config.yaml
num_hidden_layers: 10
hidden_size: 224
n_experts: 48
experts_per_token: 2
d_expert: 176
d_shared_expert: 0
hidden_act: "swiglu"
moe_layers: [1, 2, 3, 4, 5, 6, 7, 8, 9]
router_score: "softmax"
normalize_top_k: true
routed_scale: 1.0
balance_loss: 0.00899
balance_bias: false
router_bias: true
init_std_router: 0.035
lr_router: 0.00186
vocab_size: 16384
norm: "rmsnorm"
norm_eps: 1e-06
tie_word_embeddings: false
optimizer: "muon_variant"
learning_rate: 0.0023
beta1: 0.93
batch_tokens: 131072
max_seq_len: 256
train_tokens: 438100000
max_steps: 3343
dataset: "wikipedia_en"
Below are experts of layer 5 (counted from 0) of a mixture-of-experts language model. Rows are named router (the router's row for the expert), gate (a neuron's input weights, with its number), up (a neuron's input weights, with its number), down (a neuron's output weights, with its number) and show model dimensions 0-223. Each number is 128 + 24 x the weight over its row's rms, rounded and kept within 0 to 255. Numbers have three digits each.
Before each expert's rows: "mostly gets" lists some tokens that are sent to it at least half of the time; "comes before" lists some tokens at least twice as common just after its tokens as in all text. This comes from a sample of Wikipedia text that the model never trained on. Tokens count by the router's weight.

# expert 21
mostly gets: " and", " than", " including", " or", " &", " include"
comes before: " the", " and", " a", " but", " other", " which"
router:093089166175124127163097125145164101145161132159161083128101101126126138144120132153134142123083111126133145107185163093116145135128096158120145114121098131157113148135141157152159131148120146134126161148163103127175177078147126137100116132124135093134136113166091094149175127109164115124103119104144194152156153147118115101101108120130103181152154148131088175145104090124165145142166097132141130130121129101146107137124147137161173112129124175125161118136122105172096108122140108140078155155154119143093153155103165116130134116132149114097135080116151095136157132148161119134130118124071154126125138125116123118105122117144136154162153155149146145137126137128155107135164
gate1:131125119121077127116114105148135101111109112098086113125135088153130106156107116152113102165136115140107127178161148082171121107148123135116154128109145115133129139150144146122121094078120123146158096154129105134154171135127124154170136141139179119121136117177086158108144113162124124130132121119102113153142120122114134169104109104120097119134094126122133113121155106115125148112171092115134160163161127155111098104155106152109105115150131144155098100158137126155125113139139097121127169150150172088103141101150093080117119142144131130127165128117161122174108129139182128147117076069139106161167138164054150145138112112155117159149085130163109158145138081141109153149140
up1:137102113141168092159117095163150093138134113121101082128087131099133123156124127110080072121146091085096109089133104132162143138125166132158113125123111173108138141142127134120172119159143145107120111157132095143108124131123118135109187086102117078106180095134169139125135134135071129124118093079124180120118160134156117138098114140180148103163107114135142127078166153120092157131155130123118122144095144142142122113146152173117149111160152123140123123128154133128112112135119118133134134132148118133193112140143112151120138139127148141188103129148115110143192083127136163105110176104146132115101131121151129116150138151123107111098115097142087135103163159117154119127119
down1:103123128135170112096108130133127130150137149085100104107128113057138109151129121125131149161165157105189107129106109144141120141141154121137101159109128111149124120088158138172137169117143121151146108117110137134128138096128115116117112129119165098127143156103138109153130084163182118143162091094133156139132149157162088141135131106105084124086114137091129094124092152133149154091149132119125141104097118119147133117109146123154067170130101121137165153148145148102161119113136189117110108126126109144108132135102149138117113126100141148157097155122143121143136125134092133171109124155065095150127147115153115101121106133186079158101114125101141191148161176151133141145117
gate2:128087110096176095125111132131148126172108083154122129137114139121125116105140065148138148144073080145127125143129138128087156181130137070109111127073135134135150100128146140113128123133116138150134118124106121106130121154147144102127145163109110130124102117145146136158185139104102112113187142119081117112128094109121107121125135085110139127111098126126074128140104139145112107149113179085172143136112127115093132138103097150129160156103152141090121149154134108130082108128156116122140129131107117143132153112111152133133077186140153124062135108144080093138102148148104133183121132113133096086177120157095106141113140116108159120130106114124124159143151142138108081116123
up2:142099128113134127133097060151098125153097059096126095129088094143129126140099139130080081090113123108125156133161142123145161149126100120145163132089108109128123134086130143106143100104116161074159106126136156103121119148135129084118122147120147118120108120117123145120151108112181107137130151085121142134122112145156150140125131102111111130144162134125096089107142140121131114123164130088176142141072132129086142109087156142112143123109151097115149123122153097094116097101145131168100108135119112125166184107145105173142125128148142131104082101127093144114117120082097111145133145136130130137129127148086100156063111125102175126161095155110125075117122131110137103130151
down2:153115100111110148156111127104093137121112103084084082079065144143129102131115116134118122101096117154133172088132176103151153155107087100123124124152156122133112084085111153149159135115132105108118106146159171119081161124104101126131111151105149076120108108105120169138136114105126104148119166138131159161117130117143144117103087104086132139125121134119131114097103150088110126116111137117165114139133108114110107110106160178136125173116120126163114146159116140100144079125122149176141134111122163139165122132134124119119116108150129161129121106141115141125063130141108098169105180095145135135108121065116113150112125182122131156107134144102114158142105129109161160157122
gate3:143193158135091143094112138138142136138103170173095168080147142118078133168134146113086086123116111131101175096142135144112098131127095140109134107131139095132114146105086130142121125108149096122123152107147153104101147119105133140100114094142151145131116118132074097152158140104109113161094068109123128149086116154136114130110137100148121139118156123106085141105119134151120083162099119095135124114193105119196136126117117138115128135111138125111083154085126130121144147119112146120141157136153155142115130149110139126151139117131101130128111119117105119098141114140132135081147149124079132096154086076148132143111153118182161170150171140123161145132120140140146104130180
up3:095118092114090145140151159115123146100054099149139140099125124133117101131107109133119131144153123159122125158116131121131112132113145165067131127200123107088116122125163135100132155121109136132122148148105133103120124098163195116108112106095148127138127100142145174150169120146135139163162084088156120183166121124072148132144110151146139155116105159112144120121124143142125104139100136145151106104121144158127114121107117104137180119121084114155128145161142122108177160158109138100105126134110167159139153111174126134133143156111068153169124089171150112129132127141136162146126106125106141144126199140139095136153147124106118105128121128080132134152087124135118157137122
down3:143110151136162120152096100121109151117129133126161091137138132100122126123144145109138129118118165101139127149147148101128099125144157095199136161047139127139159152121129082114115107097149129113116111128106128121119155164109096110138131140124134193146157169142169101116127136134152141094115181153101121135130126132133131122140101106121164142143144119110116156139145099094115135104126140153118166176172153092132112136141129092146131116132098121131155146146095163123130109087116169174162139160134090114140075115103100143123121142158153085113146155091135155158110119159106072140126116125134130139136139140108154127112110172111124134142174079186118106097140109108174086113119
gate4:119146171116087127113093131097106077153127116133132159094109118170135132107148150124129130132106141117095133139151178121088106119181120110168167101104129121126104140118097167123120139122085124119163079146087116089126168099109148117143141173116098163143130158140090121134107133153127130110118106131125124148159149106122096151164092105169130131134139126147129169180141135135148115116122095142135124132123096138110101122117149125148129158093127130203105128121126096197132131090096146089116126096089124109130144130107141169107087122144109111143154138126100114121143148094156131096137141110122167140132145167126148145139167137148128148123138111204124101126127124104158166129183
up4:124127151080135116172101126117115134130117161115138167082130105122094115128171116131112184122163133143121146140102160130144119126128151176209092137163117114102099111155174111112115124105133103130119138166110126086162103128119133123123111093159108146098141139113155164117159126125107099084135125133125102125095141125148163145112105119098127098123136167138162157147134091114160101151115128155148120124156136105129161175112126130137144124116135153106097126143091135159094141172113131142090116152108174133162101101141108086120117112134130148109101113147158131095121089134148150081119131112141146091092113154169123152132101067118118110142120100068091144134154142092085134129148
down4:116128111145132118127143122104155134153122089139165117145122138158140170099142160131138175126139143127157137152149116117132096094131183159112102165137122144149147129110144129140111116103121171138142153168129130110141085132094150121140177129131168138100144101125156162141134180173126105059105110087077130148127135117110117114094144123128120166118124088154101105090110083115140105128102165103105150135155099082154163107170161111127099152159154140113140089121128192132128147140135103144148143120165084115106125089142108079111188100119101115127098112150152115121093123099136120142103139129121104138123143112140107131140126114150112144120154138083119142192102107145103147115126
gate5:118149134124126115132157126140120156101164124151074084133188122124142133147136157144123121143154135094107138159152145126125115094128134169085133113162135086089157152128136109149137142150134138138123074126095104129122116166143146131193140123129103111130146113086150125103125154148158127103089084144122158129145155120122102157111076117175140144113130133130121076132091189127093105140123140143137107130150137145116119099098165158145156120112144133096151127113151157100118124141102087111107102104069125140146179105144118179132113127097151115124072126150144189117140111123132134124151104120114105092127115075133182150096110118139120146108171093130129149155115123156109120110154
up5:117177101154168110190187100136139122142117120129099087128129105151114103101165110167147126146158099103128126111146137136135121138088104153118144168168126124090137110107115077113149119173110167132120085084143119124142188146147100109177113116115168135154142111088153125118129141090113098154093111139144108145114160120129128151106117149118156104103124100131131088121114105112125116132094111163142118147136106155141123086143110144103114144171101157152105098155147100126124119136143119128127114099164145114125139155106073164114129105083160124184087146127103142110097157096114137112104142124142114111122090130088117109137120113125167152159165151084146097105137131139151130147112
down5:089110084097152077126050135121145145110157147088134117149119132130130169150075111154144146144126122146151141121124092125105123148141140134075135125105115143140155110134100128110127158125124103142090093140140119097142102152084151148115140084161114106171129121160119144162144095102148194110132153070121124111155099148134130112142167090152142144128154149124166173107139141118160098140136145102093144099133136130165135123176155115139124091140112159111113123133136109149117143104119123075128100111148133130113103111166134097131110090152147118104134130114137172144092143110104170100099119125097093181118116153159105069173144120127131128131135129128099134134140124108167138131144
gate6:114133068105081122124109139107131163109145125163152105151117100101100093107118154138140112102103114132112126101129122128136073137091131135108123181106108159151147138144169105103108094124149115123149071083117131115131128134147108144084117106136133111147115131143145114137140144093092174090119100120097158151152162160121103100122084101136109117142109116134149053119144171082091145120133105113119136086110116135140102115088103117115156157138189158120098130120076103159175125147138112099126163141114148129097177128105090131108133113129135109167110121117119114093143130147127184117151135158160150100101152119148130110128152151151109127125115139134129191145128124114113130104134
up6:108154122132148136143121124146124164127111134154123133132155125126123175114117079130118135068117130118163138128146105137087121120102129112104111158081132146146116133124123099131119179180133124097120160108131133119121093119120092149164098178142147118131104126110148138089099121105150118091136146123093172183116121120108133146110150127132135145155143167118110106122140139150078154121173104152120166129099130137127122127133144121136088107116118111127111098137151109122119140146134161135118140047112099146070121133121131140137167171135076104135141152155146145144135112155096130114104129110155160106154124078136136064124177110184095090135097110123153097139176149165169106122155
down6:125105084080146141148119096121113160122098197103083121170135127123128125116121114105141075095123158137117136154093147094129117141137142114143173119146140148149119082150130121106121090112088109123093137120144143137206114145139143110189135139143131156074101145139121125113124161103127095106154135105146127134151136128149179177166110125099076160130108143112095097138156116147114148116118136104146132113137151133144121094126141117139148128137162131128127122108078148142188133158115134127128144117150124136120167127152090133121161128145135106150183139117157097095160149139162115134121083132130113125121140143142124139099135166105109114094169126118168148173150079135100149141166

# expert 10
mostly gets: " they", " who", " which", " would", " been", " when"
comes before: " was", " the", " a", " is", " be", " he"
router:117139103094085104127121147116177130117117121127102118150101138098131147109154179084167118072077134159160137143100140123129106118124147125084137121147125126113105142128100108143112112157118123144106128171113112177160105102172098129128154109090159119153142131117099119158140139115120154156127150104104180144135165122091134108126100131162120142139157105122105097082108121096089125119111193116136108096125108126159114206101128155091135128110144167096128087108134102123148164136134121142123096082149100124130143099091106085135145103143106151095095108140138135130082151112099117109163144101108131112099158158123093135147142107127102114117109141120162121144095150164121145119116
gate0:163100111107075138152089127132134146089093115144132172109119147143166123116142062127151121110135137155145080175098147122157127130150128110140129112134145103091119122123102132124078141171121126144156141126117139126145123114131080129116145103122091117098111142107146150115122095120126127162159118173149104145058123119101134121087146184148107116167158077118102099126155125129177120110102157136118136180134130174098124118142133118168121111120188138111131119117151171128125116121145136155127171155080097103074161128119131113089121122142115162155126171143142124169106104142155133146114132103132139141155133112126130104121171148117148165116127116104145110142132160119190130119107
up0:125126173111114104156190133131112118100105164121100107131152075139122135101150145119150115136119154151148152116161111145132152119115105156157173091110107155140112147140152103135130148132172090128121136137160087131133070126171093153119132101114123121122121147124154148109113133090162121084113109177124135119105110079087106141128145158191129135144117117141106139153117135111104126184107119148155102151115148133128152106101086114142129170154116146128154149105077190156133078102126114142123121150137087131153149136143107165073167141142100114142122111119116137090138099181097118124133159148110107108180152146122097103099157149137124152137140126125157123125131101147112130160148
down0:121145153112131102164101136101114134092097107116128129188104103159171133137152125146166115173115136144118094139130159100143123120103141140118128076125137146112151123123095130093138119120145126146153163127122095109125142151122131172088098087133135114109091131102130146122103083096104117096101113135134129104109133081171154186154118175140134115139142116205121120142103118115091132134136146124125134129136137099163163075101136090104158190122125175108116115174134157126096133116105116131133114135131126130114161147153083068090101120144143170095127160096156124148115078128147119137145148096086132114141109124122115132119164128119120177095131164139143124133104130147109117130098
gate1:128129148112125146139144137122133134139105100142129127099117094125128090173131130115154108154115118149117133107128118115163110159097105149110164110123156123092115135105127105122098155135126180137151056097115064140131148098117083082143119159131141167153120152156120115117193139140116171116136148181142154111147132129142088193156163155142125148133137114109140137105116128124116130168099141129116169131132124193124105127116156102180174137112160100093128093097087135156105126144131143160128107090098113111101130119180131138123155109134138134114098143143166150185125139100114151141091154149097139068116111115121154107136113153103126141112088146113140122130095099125126115126138
up1:122100157091096178161136146109129099132155112147132148156116124145174118191123134121143144104113131096158163143113145116120133106140146119124135157144112110152139109145114114105109123148164125093131137132121151124129120097105097090112128123128123118109113135099146143102157138157131140148137139159137149138104125195110145105076117179157133143133133107148130109145130128117159116152051145139116107133116096204130086132176105111145157096142098162137163140109105092136138111099120137134137092139109169103115140121136128129095166110090129110099134169121096098183139160065099130093130147142113152133115159134160165104178107160092166146120134081127119135120107116108111119136140
down1:124153115153134116081151183136112100138144155155146135145128140165126126051154168104128128125120159154136145160119117099124137107179155121125113143112108105137132162143159116169139185072104114136114119129118145107123129119128167120134155145134132101151116140126157184141080127128131141108124116118142145169117160109120106097075072124147132106111151147139119144138151158170098136151133122121143131112099119111146125125110152143118106123137127113142112089172127163110115118121116107107107112155135098106145085139061154134161150151110147103113136097092131134144107086102116111110138119126140099188102090142087147173091145110112158110131136139176117164144109157125099143145077
gate2:126098099097117117128197102142164135116105151091117093127126157109110152151122101096111132080114131144133141159135127102111126121143099085144123136145123104106142182123100144106131077127141141124153152127116101110117117131175146152134115123146116100147162162123119107116131122118119160144120093144123127138159126092142104121136131154136083143100129170147168117111110159118111131103113118139140141100105072107117105143117145162113115095118162151100130132134115157107117143066122160130058161188125182112136084095106146096168119097176080119075118135137107130109121118132131099138099170111148094100135169160139132091134141130098162134105111126124121122106130180149131112143144
up2:098107148174092141110120110149129144116159120135100115096099137107150104153143131094192108160127137102159120142137129120110128105118114143132195109132149127114085123114139106138127173140194148114138143078157139098138157155126142145155112137115123150109131117176130128126060089144120090092121111134138125119123126168126091099063125086131167130140122169111107131212105170146098123143155108124153115168138134141112142166165125123083117102112135131149125117112106124110110141138161085121122120157128175138132139148098136145125124152128125147068161114088125112148143128127149139144137127114114155135138141097145148131113094109111123134077136119118115166158093122111152145151158
down2:138092117138173157150137140118142086138174169126113104128138109132091140161109156119091099133140148138101109160146133158124115180125120114095146143107116103108136109149145156139094118153109093150142104139109176129125102137163111126089170130097122097117108179131111147130149146123103109136116142152138173106103147093103125143134124111116122136131127147107115132141142138103138122108139104139112135062115134093168146118122170092148117144166132111122130117085125127175131114123092170104081118120144107136137174151112110140087108082141164123142119150093125081117102160168090123138140157113162095095139131151072056157149130148104095148129172120122142139118095096125098101110134
gate3:117107114136098139096105107103114155122095095171127169157180130170110188132111154104140103133109121104142157132100154082150179155136125150096116134114113143126090123158109155110114130129092133076129153104150132115103128159108141091138142151097129125123107108152097089167152129102150121138111128133140110147126140102103115079131076102163095138122109145118114137105137097111110123112175151121140079115131136149141121144149159115121135119139096132106107133142133156131099061125185145120155126106150108131155140131101124110118112153111118150149149115107110178155120088078154162141107134144116099143120125107172147162101130126137118133099090103099153138140131116128099187083169
up3:107118122136151122141160124143124124144080106095121141164116141153138107149138191158106092130113138122155083087152122128138086140098116120107104097145170078133130145134146139100146135134161133124154117114148143176145146067112139106078141125169098137065143114155147126151070130174136148144123107114153132117145103141151130130122100163142114159115103152147152110148126097100126119148140075118152132135127124127118110156147152181132143137146148141105117149085118111102151118140082111110109111080155167135138145122122140114132105140097133134124109097149115121121153143177171124106146165124122144087176155105112154150132091093148179158155097161100155125149161137131121109162115
down3:113145097141151089107151168137115110101144112112111142123126087097167146105110134139136119102137102178115137164162119155155123149143173129099154080145191116101166116144120129142145137153125165141139145133121152141149133149126159128105116116165129163131140116119094168104128178107098125107121117103133126130144122176170142088120141118103153154105106122159122183175131127123163143132097120190109137110141136119111100122134137146128146154056132127128136126092141102109157104116106126154137098136132092092146131164130111116129118113138155098177168165156120115121130139132109125070144114136137143138102170124119061110111114128122121103129145159137129074142156056124141133132138
gate4:122157153125083144132124150126164108164133112088135121164102173131127144085100145183135136133145145137168158135150141107161111095108119106098127106089153139123129146120088110105121133111131139133122169134123168099113167122136129117131129145141183134119072108157130139106108119133125143137114129181118174139145130147158116124152134095130122131128103090173084114120143153083174114085120167127114144133141119138106086143077042121129161144102114107165150151096099164150149138128151108113154142143158065125154109118117140115103094124131080135128160131133092153178115123137113111148143095123154142117097139147133128119122115142127133109087117135140144108091144124113141108181150
up4:144146159148117119129169132126130104167121155124128138111119167129114114158143120134143104128092144150144113095152131134147150090112132178144144126097150167129079164112127110092118093176098112075122124147138100114130164108157103151138158131096126150115125122060119112117106118157136113110150116153123150119138137127125112123108123130139092139115127106147132087092142122108155127125110058150096134136094148115095171122145094117138120119151100155110157164150118149125143114068104078085069109189135082121111119145102110124110136139089136149087099092113120115127135141156119105129153069114104115121131159095137125150134121136109112100158141101127119104075112120163140167105166
down4:075154100138152127139115149136114088128139152109139105130094124126107146134147121138100179099066148139115120140097131162121109122111140130199119149129106112123104151119143118175130130111156172128089167118137115137130113132108096120133122101103162074146152112128119133160181087144076128172098125187139115099123130094141120141155142140111194129101114176100124170106099101137164095116132148154132125098172155131128181100148127096120136100121172107102151105104155161127128134128140169154127159102108137136128140156126127117170116159138124131153101120132121105135153118164102084111121118122170106143121097159149114134129130093116122128111117126121163107130123135170093096120112
gate5:145185163157132192100150143113159134089112096198124105108083175143107115149140099101125139130106115101137147163128113117120117155144128107070137140117176130136157111133131159102128149096112172178114133121155156146112129140098163143106077101107104119132106120149145135148170151088144128109138174106115154145143110183138130125109131110151135097122122145109147130108120134152118147124120123145166129112109147148120138103126101104153198109154144127142092137112162126103124084154101168132120100093145101110101161133108157082157103112178133131152095121130119100137154158143178108113145104150111138114124144156146140145151137129094112140126094130107167138123126111131145122164125
up5:094091133086124124103145121132142128098124103102175099146151079085110128098141121130139110103075159118138151103135094111146109131142112143087094108100147124155104165165147108134127128112096141110098136111166117103108157125139114155102130134183084112113097123146105117123086113115132123174111095134170143168118115124150111167139122127151173085131137110118148123088116112160128135128141145142150134136101131079160099130098137149094079139137103086126105147131155175140126104128153103162094102128151160085118095123158114101098110111149142115183108106165129109128131127141122095151146145154134133106127163127144116133151127115106120130098151142117122215157114146163110135165137
down5:116149110140143077185164075117109092177141104122073107130139129139197114142131125157095103151137136125179124137159139142155116113163128110163155137116104138113127099153090151123120142113114115119114085149165120149158119110160092096097161087170128134139117111127148121117149148126133148144150088141124129134135088057138173091121105131118151142134088133144145145142106159139110110133064118153153144141153156124140091144184103178096155120150141139117153147158133125170141155135196130123136143134099105139110128125118151126129104131102144147114105148067122142118163132120150124076109119112137126123144124104136141165130154127135138117117175144148134111108136134129140142110143

# expert 29
mostly gets: "\".", ".\"", ",\"", " is", "\",", " are"
comes before: " The", " He", " In", " It", " and", " the"
router:078128128126108093121095145113147118148145120137103094141130108138135198156115116112123113117123156145149126147099136132123129137180118109136153103125082161135142151169131083112104136157112160130137144182102096129168144119139122111172102127130129121125130100137122097124113117115192152095093125117108152112165158089144105114163151146141109126128117120167156075125088082113133157150109119124135129103098112088179117128122130117156100114084115131112141095105148131119117075119128167158108147103098110155070145145105081148117162143124135148110090182140122163143115184150139148128153160142084102123114130134138122130118145134140164112144135132114108080129092097112103124106108
gate1:128132137113148143129124153146131111105099161137184145101128119149174140167120123145148132161083139094089137140123147147129131135104103171085126175132106139161127098146140168149111108156145157100081089097161149117140120145132144160117104130149084113100111164102138134157085133099112145144125123082141122073117150116098079120123111113135135139123110137093136127159130121109143151092098123118136112146130109136133116136107123126145155125133147116147131138107105115143131143091136143158156172142151135087121194157190128118097104124124098115159136145150100146122164135117098142122161092212122147130136151103120090103112103134076122093196152121150108141132122147130112149131106
up1:104110145109139182161155166079140110105121141157153120119119152172119086137135128100151120146158138139071101140078116155133134154120145158124083122151159141154077128156164128127153128158133145089126121136129106107102149159122094221109111120144100097147131088146122138155145123148088090121152114152157126137161096115132128145113073127131136112108074094138142115154139108141158080125107098097134100102131140105128140123128140112117155145147136119164107100147134125144170137086135106152173108104133135122140122132152147162161102107133109114116082139178144115153170093095116140138163158115147139112139155106157119132127133128109157115140119127152152177122107140140122111164150
down1:167159110151143106103091112119095148135097090132086133108172149104107134084162131160147151133174124134168112120146126113136116125165119156089133120144106125096136100138134138143109126144143153164162147147142132118163138100156133106150159110143133142123062158143096134098148104143187158118148120145130109165168139139125164165077129102114153112093169118194128160137169146114154164142148152128147133148112143109115104079161136160156162148137115105120147150126125129096111093150125125088151111154110093113120145117105103157108153164156117126144137121125130119132082142099131114135126115115104129098138113115103141117161108114123070164099149127185153142135140108093118114103158
gate2:094139114131116113125088125148134142116126103161133139094110100111167134174114095149135091150106126149190123161134136082139122101091103132174152101111128125130158104161090090112120125105125148095152099156166141166174112150122143115116096101115185149116120119133134138101133121113147192103124135112157171086108106151139132160105112156181166122113138100086111132148161171106142102125095157106126156136142136135131164148140107113129141115075136119096121183149135111135103157135105121146144146123178184105146163119117176145137108129104125123130155090137113100129126145119089137159124130111110156125135135113178145104125113094118125149123104133140143086107104150091150138124118
up2:121128117132155081160171092140088159133170112146116123173127140107158104143125152178167125101108151100129087130158146174158107121117156135118142146167143149158148141118111105149139146130105151163141160108135109107106147117149149150107129141140159146110147086140155102081119146185117083098135104110136114137111097106090144113119129095180142142120128149116140101138137128103133138137140129115124090089172199109160126120129154152163136125140135119161102111102122127158138136142117160071169131144117112194132088127123101151097180160122124105121135148147112172144094144146104158122125115127122149119134120112178095138155114144137127148120124123148177108164114127110143166133120
down2:120116126156145138165107137128102109149124122104150109093174139144106178125123147155147113123132131126093145090124119141137131099141142089128137109124133162089118097148150128125089130140119139124135115140134101120154151107129115168165148113100136094163131131128100110156114111121148139149112152142155124155151111164171126160144158154163088132122140146132143112150145075170095157107118138134131102143177091127112102089093118153123145108175117137094129148145125149077127127122101133106149086115145153111083117114140186143081088099085136153112132121109152128136107098140080137106117169152125155100112103122132111155100159155108117109169102128182083162091147168116156138169077
gate3:121158113131127159152124168104104112075156143173119085113117100103144178105124091099097088093113109140140128165096141148150141114123127096123151063097147148121101109153106123196128107121128125130105098158153142111097070110123113116114095141154119112100122109131122155110128120107107132155143138124134115170105138100166134156116131185077136137126123136127134075100129171113134196106124113122138129125114147109127117111111098117147100120157155095107147116136150137158143147127120152165133169109123159143148144122131128122144107148121104117156127136131130142132143104157142148118117143144152170132121124140154164143092127108073090127116109192168126133138179118108135169145180
up3:099122142123127107115123133126154114110120101157146124183116099109131100162138091115138105104137121117156126149121104143101163172119101110072107120109146184118138098145138130067150120134120114094113137150091111177118131089124136141137132131097111122111175158098127136138103107141119097129136136082134143136111119113134147112129118131146111080115131155104097108115128114160139170127118066072100124151124131145155132139147128146101102119110142155106088139113136125102146120151121139086097154122124151147116136117130147066116161118166116141142132174139086116073143110144106085130099095135165106122151135153111166106138099174073151181138185080124139093139129131099127131123104
down3:140118077130141106135102097122123133134096147122101142131128143121136148120098183143093105115133167090079128129098128091162123105139125122161159110161121125139123130162136143165106120112094143140156061122129091117198129178137111123113091149110117151115145103133149132136099140152140142128142155143108118105148088157158160102125118102104148124139112142160130140104133123118133140133107147081138187140145151160118090135088208108135094125125089139106143112142138117141114130088185155104117145105107106092127107117137118135139138133127143144116149141121143123169105129117112100154164099181109113154105115097097118097142120079125109165125094110088102148133102126154156121079158
gate4:108173078090100105116132118166171134112123137101091148137129140165098137144138166156121108113149146119077112160119131098153131167111118138112156148085096116170109161151132107175112144108145143176154146099140114113124151119138123142139128096150102088106131160112129161098122124147125136140139123147109142125123129110142149159169104139119146104146132108138118148172089141117132126175153182145132133097135136135146115177138119148132088134161134122130138121083131159141128124137104131147078145137106176162164105153139149139107173168144081169149154124117173117146164125076100163111116138130165152093102109158068114124137114156133132133154127138135150116155167137128107122126080
up4:082096117145141138122152120137155106108107179133112136142151112165110112143099124165131117135106153164070134103125145120126163161142129180156112096123076128133102146095073100099150150102130129121136133090116127105135125152111100150154108121138142159147109121144111149147165128108145124144126126170161134120146106140146148127126082101178117133171113148154119150086131129085152111114157135140124142171152125166133148134153121133128141059147106120117128084084112169131142122131110117144131167161157130195104130108147092146107144085102114138113110146113165120159117089123180142074108119149115123136097099088121128130132115130107134137123106114181121153093106117110140163142100
down4:167151112131146101123144175130103180150149148159095116145090125111178156124129101107137160149126122146145127122165137177142102119111112134096115112113099163088174130120157152070093139113109110119117143121109100190090111151105148126108175121117133093099143137144105090128167147122126146126166112097126156160137145101122136120143124158123115153119133123133154108184168105140129125111103121156129154127106133096173115072080140134120140170106148156137116102128166093103148158094137125115131104079092130142122097133094116104121152156115111090174120140164068156092110146136087109115129116141125109136155137141129131107143118096129153131126121117097122134095117140157142118132174
gate5:118169106096100146130126160148130135091167164103118139106131115115131107133136136150155152148111167133135122126095112139148130097105120083099091116141113099192133119153119123114072156118179088181076097139128133108162134111117140097155122153107166106109114178159134147123105123083170074114129127151138138128157167127134123155106142128142124143150113110128072165131135095148116149084150093131131119110163112139120133125128109086145122123139153119106091134162135119108163124170110139176179142133090151113151113136095122128103156090114115115077131114162117153142156107108117179113126138142134138150169120103107186124129160130129137138141145115104135121151113096127152093126108
up5:140119167110140166113153168134117116120173148128130175119115085131141137074136158125141136150111153155100137119114113120145100157102131139097150117143175120106170099152125108070109121146150123150118144112081128124116107100140141142166088163123137110113101136144159112108100130151127125143124153142153118162131125125164136103125119111158153117149116116142128140130116103107142139139164140146128140141127122136121126089131139114117156153132155126102183122146147147163183135186127126133136141111118135155106172132125098127088154067095084122168132077158127173100088123099152135131143106147126106172168149138125133158151119140196147154155077169099167126142077117137159139128125
down5:130173147090133128102174193171129112141140161134124160129119117110159154088150144149159144136101152134122116138130170122132095154119133141123120107141138140117164134132137106128108108175146116101154090156101111128099124128136123130132080129088139166165101111161146094112149119176097135133134125101128126141074105106179086126145118095121134101110119115138142099183112127091179138161181152115096143155147103097128110140131168140133145138103149105152167102147126157157145130132095133109126136114108160165119141133130108119097159129113087187156118119115136151146093136159119159114126176145082143158138143117156125179147126111174156151146089112116135141154121143127141130139161
gate6:109155132152117170145117105146145140139129167115129139074156149094144146128163092070111109128165139154173124159183096144074111151126125113141189116129115098171122135127120112062136138152112171125125142190124103118111133142139114123148159109194097161127146138114132174159145122154128094125101136102123126131133111162137090104132140113151125173112145137118150180095132135112122109121124130186140115117119157140132128168178118132108165156128097170145140113077100111102126131133090106092175135151134121164090138117128129136127157140099170143136135142138137107138102148099118147122163114115156108156134140120118114157129123120169093105114120149135135136164113114148155147126130
up6:108125119146100112113106137135157077164121124100082112133110143085100106115122083085110125140094107103133136071134083158109156127113109115128163120129134185131154104122129127107120133097127127088138117120166118124111076116110128171140098113121172100168148141116140119164145138105115106132170123157097109158149129094104093103150116133068153130114112154168114126135131145099151129111175157147147111149126150136136140128113110096146137121144134114172124140073114136109128140110100093120067119173127143159162105134117172115148187129110100158134138154128128141142118114124104125151129144119105134140130110179184099142099147127134086108127139124132138112064164125128124161110097
down6:134146103117127122148128121141121159176109152131141176128110106122093131114104153150155153072134144097139114141154106126092127097122081126159132180149133153133175171090139128106123152103135093138163103137131122125116104114081125142104107142129135078131106155100111154129134160132120140118108145120072124151123152115122106145139101137117132185113139175125149084126145145110101106149137145161132120132144134131146115141156145155146091146128119152122122187090136132143144132139124093087078138103125095144151140101111128146159132147089156106171122188127109143147127092090109125073176109077133148093126152136115105159140103144140116104142174119107162113088129152092166138125154